Below are experts of layer 9 (counted from 0) of a mixture-of-experts language model. Rows are named router (the router's row for the expert), gate (a neuron's input weights, with its number), up (a neuron's input weights, with its number) and show model dimensions 0-255. Each number is 500 + 40 x the weight over its row's rms, rounded and kept within 0 to 999. Numbers have three digits each.
Before each expert's rows: a language model's description of what the expert responds to. This comes from a sample of Wikipedia text that the model never trained on.

# expert 15
Description: First piece of a person's given name, often a vowel capital, in casts, squads and author lists, such as E-ric, O-dette, Sa-muel.
router:522592458444487468506577473545548533484479430466423486518466555475568505569547490473524469475576550445450475451531501470467514445460542498522439439498450510484522433544538450542495499460486530530545489493469499532495468487530543547552548426524474494509503470451534425430472433578503495543479433514470477459552447502521469454512497461432428494504553545566525493437524438430479575495507432480533483529481556490460545479475465497548599479428519546499502504502486494492480518431545459479497530566539489483490518506504495481481507488485531494498570427492528558458413510518494490546443507517566425501531532437561491492556440538499491429489507553544503510435506476483542510498511463531538532520535444526446472561555518510511545528558516485538452490528534403540556474450538563
gate0:449553472436491490552445481491529443515592518520543515550465529481535511510551463494496495494523483509569459517486516494493455436512574436475457485542541484480510518530508454508474474470462494525518539482523498491463397434477543571565556493559482484452497586505516514459494508545435421514539493492411461415395460483534448432524437470441479518497483397507484434495582482488503513494515536534521571543488557514471580512445461540516498526535510495476506442480551497447517514540501441474449474550537514435502468563476574497553526592504560512485429422519403475461510472457442476514544530496503488456483492460508550538479476442493533480420511467510483487529386478566486514560513525509540515517417505516497564465466486474454520460492480535486518535515476500467511475455506542
up0:441453482483443494550511493512452507522509543439512507547488533550437457508486494444519517428473480471531440495548526505528518500487501587538504452498489532508544458479500503551513606484554505494486482530529464536511579559518477497508424466545517455495514509599519543489512552586518548525429524515537486503522550510530452576517476473501469503521466542498508499552448514469504490461435464415445586470412476413532432496491453497495534469572524467488447496532495534458493484512519484485475512519499474481581506464550502487452503502545471391507536552409478586469493485435449507564461551469530501471528406471460516520480525462553553508460467554538500580483518553459530502424482486467473593435512482510594601486492463477532479560462524492512516470483505498496464506462422537
gate1:518545523432446517527530511475514496492483532484517520478520572509467504553440537522486474530455555578495521443522517461516521461546432479523480533568531465526499563471481530454508527430494495508514498529528471568488473477524531543579468524470536529435489473453470488509531517498499520518484468487474510578532420537417502575535557509476550566493440445470541495533498477508534505476406467490524480531566420451502529509498385512455481518472474478432433625549452419532471507480512510498493546499547441483572419457457492502447539454499462492375535576515489494520452467421523523505530537442518484485481504475543564459409485491488477541480483459451510487554423512472565517449552475520449436418448534521514473568499510485496494512534505520528432532456483486535484484544466491
up1:570447522511518527547525517529445531507536547502554536535501514468546484466511534492504452520553479482536458477529532540598485426544488573535562519479530493447511608492445550481504457423509518455544555506485481453561441473488493447512538465516544507560461454516474464490493491488478514505473529519548546487508511511474541534521436509465550578495492476454535523498459552502565477581502558527450481496501449552539485487514568466461668507495468479548488458452477549491535516498445457475575501433492532527585509463501540499480427521522550476485434513472494456477558463441470537523487498553441424498513489516467580495545377513539547454502441497471522527478546439563461471499549537464530506551467500505456529542521505517437469523470493548572508448509490498478555490442570499
gate2:500474511592557510546538505519524538475493537527509499536475461507495511425470461503515433460533456551562484465483569531492482477481481466540474570529507480491541526465506452625505567451509526546491538525448542581507548516503534502460490538540487396494495501507496459557451467513481551501443433566397532449498471473516525499456516459544446464458490452447473455493500554558489510458517495444498500417538496477450507429501501476535525506396494474495521555513490545485541420489485501486527403523476612473554498534555498456540599467470463528458500564451480531576462526535471494496479522519549533481550504507523536454434517463502440515472466462508556548529486523501577478508477477559493452449535451436533390450496535508469544491501495543526498500418475473532493523504563493
up2:480492468495506391483476486528559540516460496539416453512462553530449519553481512506532543474501503477464617444426528480480513528469522515577442517535476465448429546461524393580519443455477466511507463519455484565458461501440543516547503501493509468508513532417462546504460544458534520469419480548488515516511534518529485535513499487521467467459522441434467494539510514489471442506474468494533493460533513457491503473434456538503571553473447580519484453446497494547543517497562424537461528538567580433611583519520507563484585482475521452520547461481537504542497508471487505496503497512454588433574560565563510518494498537506445461528536494570539508532480491544471493500493506521558459492591585474520531478494474475450526514510533501471493478459514475568513482509484473
gate3:468534477443476433517539453429478565525459488511467541492523539511527548530489542512556495502514485428490512399459553509453521527559530447511419486497463500455517469576500493515546522549548465514473509515569506506510516488528538547487508434451484469437527459412538521477526486544563464456502521516529487444448516504501522508521549532519578410399553496524521541460524459456515471530494556502534540481532463545466452513486520481531514507477488503473567517463530457483480478486515496541515421542534495514599499472590468454505540423571462546482500429467444499538456490533530517565454499521565532506523500451548473533484471499531480466441525506460558497593578471548474476507525524522516463508389534460594447525508437441552517454464474548463463441520508508418556434505538509
up3:491491551536531463461443563528529461465459408470482520465498554516465476547475552494481503521518504516526492460438534514470499495532451513481526492465501550461461535413398507541500430449527464458480462552517457470461486519441502491518447494407546558448474455518445509530525439472471487466539503468526502506456523511494420504440574470456483534498536479506530477571523494439469516470526532555511534446535478575473560473631518431515495497491501516516451508512442501514514497523529520569606518476471524494492428502428495425486471552452509558526436488458500506442520474480526506539498458532460455507477488414456554560473493513489491452578551470461436505479479601469540465471565489461485510558563430487443502543535500538486515566459441525504476577470583478455520462504477462

# expert 2
Description: Word-initial prefix pieces that begin longer words, such as con(cert), dis, pro, inter(vene), re, en(courage), In(digenous).
router:576469524551464465532444516502556526587489510466474493513451576528477543481524524461469516452469528519520519532503502472471483534563410570509432537571477503518495453495478550426505525504513479495558519450486586490460537510439491543415477500518520498523562532457558497548494585554521529487512500562492492510474532440473495535544518533549571468483476475533472495564496449526503479510526430564525580514503560467455461567489479541495492448545494496537488511531535525471541556502439491446539481406509517400445577429413485571578554548517471562508507507517456484370543464478461479458499499467462542538494524473507484524466464465532501556459534502439443493590534446509541475472578474574465448467461513493485468513482482520548497484463476483520558501524460551476511505542517501
gate0:451563523496513475521516458517427559540463513516421510530466536496525444484547501532436474536473463574483635534466521523438554580457497503442454428473498470463569526499546483445546495492515559463565496518575557591522526457436472491514481507579523544570564466501505485497520456480543539499465473476469458486510486446443517447540537485539437447477480511552521513532458445554540459526480566479476453522526511554412401524504532482511486481479492482540441519552460492450488482471493523546457419517455561533437481487471533548544512437547580455544441512502492482497534441454530437523491544450501504517486481512462548514489551517495467469462492487488497544482432477544532487458524483542517465525486492508441486425574528550499442502435479523534417429517466511479448475537497490
up0:514591469501489513450482478485579441408491494530552447472512490494541531591487406523528510472457468445487479449440489521466522488519483502473458504538444482482517424519494515517542494522571550504530516474523492507477466491541521467511443506453513512422494582488534475519477503512515518457428478443437496488485513487505461512455486472459491570481494546516483443535512504513537492462461535483529509519495512507557527450523496524478437513457532511441522469507467516498422522576447482492534508524541477514478426551450539506542465495469497591454549533486509493488531485517473472522532562531402521440541482543394434443571516527519545482541547554435532485518483510421616585543411470526453528525538511472425508509476427485491468528521493506399606469519516474480526570531427549
gate1:459495538534480450575499527437572461472444524521506526535501505484515408477599555470421514501549423507531518438531506497492530459519479516468488501482461537483454519441559504478469529539490511512524578465538565547486548454525558487562481485530476484543481512505525471518488527522484459543534545531489530505507469540481547452537456456524433522504461479487488467560469487501479491482428500485492533447545539558533519452503567471501549417488479439497464518521513542566518496568551535542498452481543497439458478563430460470560493448442526455448524487516566398483460510449447481564515495444568575506522396541504530493533443433492535526452589507449462472508562536490515496487552494478478492516527485431456547497498459498558490527466435593484470475524485450494443565520396515
up1:469525512553522602450495439501509506508489496448483486495476446398479509465503549520478567505524509494510513465443484452488547471490533472560533582440510519535472439536424505494538482458448472433492639437451517506553493476526491487421483460481483483481479396546567507530438460546502431498446466455494466478548457447419489459513453451562523503452523488492547533558504508566508484552495588544479497566445509475481505505455495472462539436533555431447490578521495497545517520492488589556524506485511502568448556509534410489454494466461569502512562475490475562467543506540489503471494542484470450527460589471471558489465472514501490497431500514469462504492452543539536532465495508534494458526480488469581468552470518553515431506484481485458446484473516435559485533481497528
gate2:537510529580517476404538516515467482478463449502566458474466557495486457434507548487482528558483504534525563523570536514499503539473500464492497536512478526484445452548402463513549458614492535486456456500560513479486545447586544457457487493442483573503476468481530488487541562508472554474489467483513426551528540493481524509461519452457419527481557542423424454543495505481479478441537510490455526457499464522530459515516481499473508488460538570469525485522561548468480507443481493396473468426504532475549544400453549454527537546530487500488504522416471537419581510474522492483451461571513515528465495579562464541432545506507470476587524461543464426539514440533450495505464535531475473445488448560512508544496480504472585508509541478476513500462472462496494462553500529
up2:580540552566437572519567532484433525489492418541529482508564489497477459517563475540538548468525490508510431589553442485482467504492569458467609478546468534505527503507482502507536529523528526474574484529477528556473484533516555464546524566433488470444512514525460430505493435447484410443503518492478462481589488479484543522531501497466503507558472469531494564465512494505521437446502540490503504379476469496504551509501522492527569516436430519406513495583494536460514549505515435547447530435466496522483472509539483454516478507484437521496491489584511439572547429495559529479411503464505489595502512515539535533481533361438483493516545462465512526517500462529480506533503476436484471535474503467462543565478526543513498469480505479466513525462438521502487486504498469
gate3:502486482427409475494486490503577563502548494509564459523496507564536468496635557500454505453547499500426536494539495553575453480459513450475504391523506480459538513495459535499489511534505549424522529548525552551552533523514547491477453448486434513483400500501493528473532541461459492447515520505553468538466544478499538530520416483526523473571448484578470513555485470479523545432439479571501572444545521504503532537529556538482452401472482492507475579460475513475475491518466514423448443471450448459461522469534485514510540522514417533520490489521489486443555440533508564534462509480523509566474565504559566573490437493552474522443546511455525487459545522495512514467485533529492515490472449459480574471457565465518494497499483522470519522554471419488548482453486498
up3:465453489495498469444472493557568439455465456440517524465459564506482501500537491533530534435486522467477450519446468497511512487479477425485498491500440491461454468495495559526504497581471481500473602532531509530503481463473569481449501547543509512507500486537516489545516498522556537435513452483534585530543480516547525462542480561466484483467526556483490574473559471421501501507505572460524519523490497501481532571546552486500489476504550569451432495436469538471419481493503492497493489527507542530506515519521563527548602499521466521563443477562534479513463492437480509481514501434518506513488495416506530432486447453497560605524504540642529556493466537511511455517485441561511442468451460406479517468546605475469492509508628565479462475487516465488518493561438503

# expert 11
Description: Middle syllables of place, club and foreign names, often Romance-looking, such as Col-che-ster, Al-tri-ncham, Ch-ev-rolet, Vill-ar-real.
router:505480525465558540396454528512408420428503577507593545498522500562475478516431455515528445497472525520510461469602497464562389509458475442483552528499579498494548575432557470515486502514503486587501500476470469490503561492447548465519577485456508470449472460471440484489454469502498511454487505468442504454477521545522511528518459462455522499480553502459460495557521491514540481475522509427446493497498556504469467418492564519494532490543554482549496539534507462510529467462550517530516494504451561580417517523522452494524504493442466553548478549460569447440544446503466519504492526587436597546512501541491535465502550511531497491506551506487563478523453526546490536510473548510491463538472541446506553447499495519424487469575551478501482473508525555434525483518444541
gate0:515413511544506507472464442498486480485506541499538496512521438523438469533515541475549519433522495536471513454511525610442463490519551604462526542572506550538582512526450542477522474525504505624489522475547491511532538546519532461476575504490400472483513493491573495439441499456504484555540465496500516507506501497498452463399458498488510459514440517590484530497485533536481536513458442409496607458464503519466513567507505474524563459450548470564455474525508528551434502435460481514527604491545537523524542546460522495480466544442488498488525508502523461429447436506472504498478444484573520433563505504485450522475475552470506505481441484482479475525556522491462512506534434579461417497483527489504460488501476428470515428513484516475472504488558565460467560533456522
up0:481552483514505510461496448472507420534505535515550523540471455511541460513469546421557478444532476506464547456461497418467444495499568478532485442566526585532458451467504476563522483485556506467510441500533528527481521476437502451525464575543487420476550501464443485528486505559506535555448489466469524452475523459532484467487477563451508548460553502490564514427441515565498500502421560465514463488530493584432449492508439538481590539513542488442491403476518499414437474562470439491398565504537536525495401502483428467468507452508499484555527473505517483523453601470498549514500509520539492476454507472485489510504466485527524517479528508492483520448565520483498496520483527432473484446514524556448486531446536463468546504456471451535508532573523506435478571573480550
gate1:472538455546517469441432423475512508470486447514555520498541469486434493578518515511577566437442473458522506445572557490515530459486434543507549454419540518463524485603532453451449538567504501543471474484531500480559497437529504540529511504457508405534500471490506485482475477511516429493477507495471493567450531540440454522496513570509484549433457491476495494465506460506554531523508500499549527423454535501504499425554523515560482510505476431464508445513534494533572478523522451465561517477505594534451532489514472548553540479559498513532489515509530509405515438529529516456484475506533457466528558476516421529508554542457501490545561404463511518486450525499500534489427479497465454446419521380530426519478504479491449516494520487472470447531493495506477518453598553
up1:454586492502516493488548543380530441537470453501532571515439421525492505585480534454567571494456437518443485510512499513504477477557524421551475497501524509479439478551539453477470529520480482469442517448530527510504528493504437508485508520444566466529515451505511502534503595486455491455558535526509519475450489405542473516509547520468472517423503494447478497427510446491573512486529500541539517507455546535501482489546483450490493530513481455506508444434558533539471498586531477458472426451551520533503512504562463510479498397558428440531490540483421537495584456466570514499458435474471544528506501557450482476513508547482512446531486511519508488541520500461481514486443425549489501528491531490564478578525518578553440537417492532475494452493485450451492488418450530
gate2:487492430574494454480513407486506465488484596535547489485587540541590515520463522474535510475468511559521496477519488508460480515498475452398509515561496498464565498514550481499480506477555584558531594497498508530460504510500504482548510530465357467431455469537534495501507427511490533443481485494439487452524512564524521486515502438412511533476516511555418535504493525474525420499529475461382536515537604543481502538501518507459488510484511455458473594477614506455457492462481462489544517544452452489526454475511463524482442413452530492503491471466477550452561513480507487494471539483549489458472523533552488532501478478499530502488503494481532495494535473527428494470524433571474528473494510526513495426531573423462528528531519456517479520498578530517514428459553461
up2:480530448498410513447474493516512511488500500494511534504534516599474451483453531572471504410535546568554485552523506470522517559534546504474508487517579535563569547475503449507481479474508494466499505528579527428488484495432547462517523494481528520416470577515450520448522526501475492464523449459464551539523438488499575555488512508512539465497394525526500503497497523476503481500492494438430518513479451509457476549574475558457466504485485543464500527477528443524447467542449523507492575490510462489443495502515545480561507437500576427524515549546465494463541502533567529502531477507497610532490490470520464494495489381468543423471499542453459516459521470611485586507575516460528484524523524527542512476542451476462524510536534500592421528455518531443468556547558441
gate3:452503456507467401483511474497521537500515456515454488561443514463573507545484486447459539489502523518480457496547562438578488532492538415457511504454503553458456482491572534474489474492512474494535519508532458575605561505486532588491507511524490548538412479544485421485476490537496544448484462486457540517481437523458521509553480411536439514526566491521567503521423466416503500472542478399403541565469463520510521534484554501513479478537506540541547563508463564559532476455490550496475456524512513494483491484554481487452515494561469478459483418440479514495466566540487498579514446510531496510472448556484498517524517500598544478489480558444482500457553453511437479515482479497502502559522518526530481466453434517528494506538491511484552478434504516495429489418398444
up3:395495556507553463526458472589514501559492461570499498477527468535465511581440521484461444567444470475434478570499492505466403519438506531515536482494454495524528407521507485517565451519495473549522507486505489472474508483540490482470479579476494524460501528587548531525503508495469547561536459508466532480558492552516392511393442580503489479523536543498491469481523461471512540550491512485457465491488413501464454458550445454555490521494473596500497437523500513546458482483595518498476525443500505520511538523542482487511519430532441527575526522503477529472556465441496454562509516493576514503451477474452456531473577482452494489462560479482495430438434451475464486416476496460506463495507515516449445502489560392549480533467484502524485513474551561499475489439479488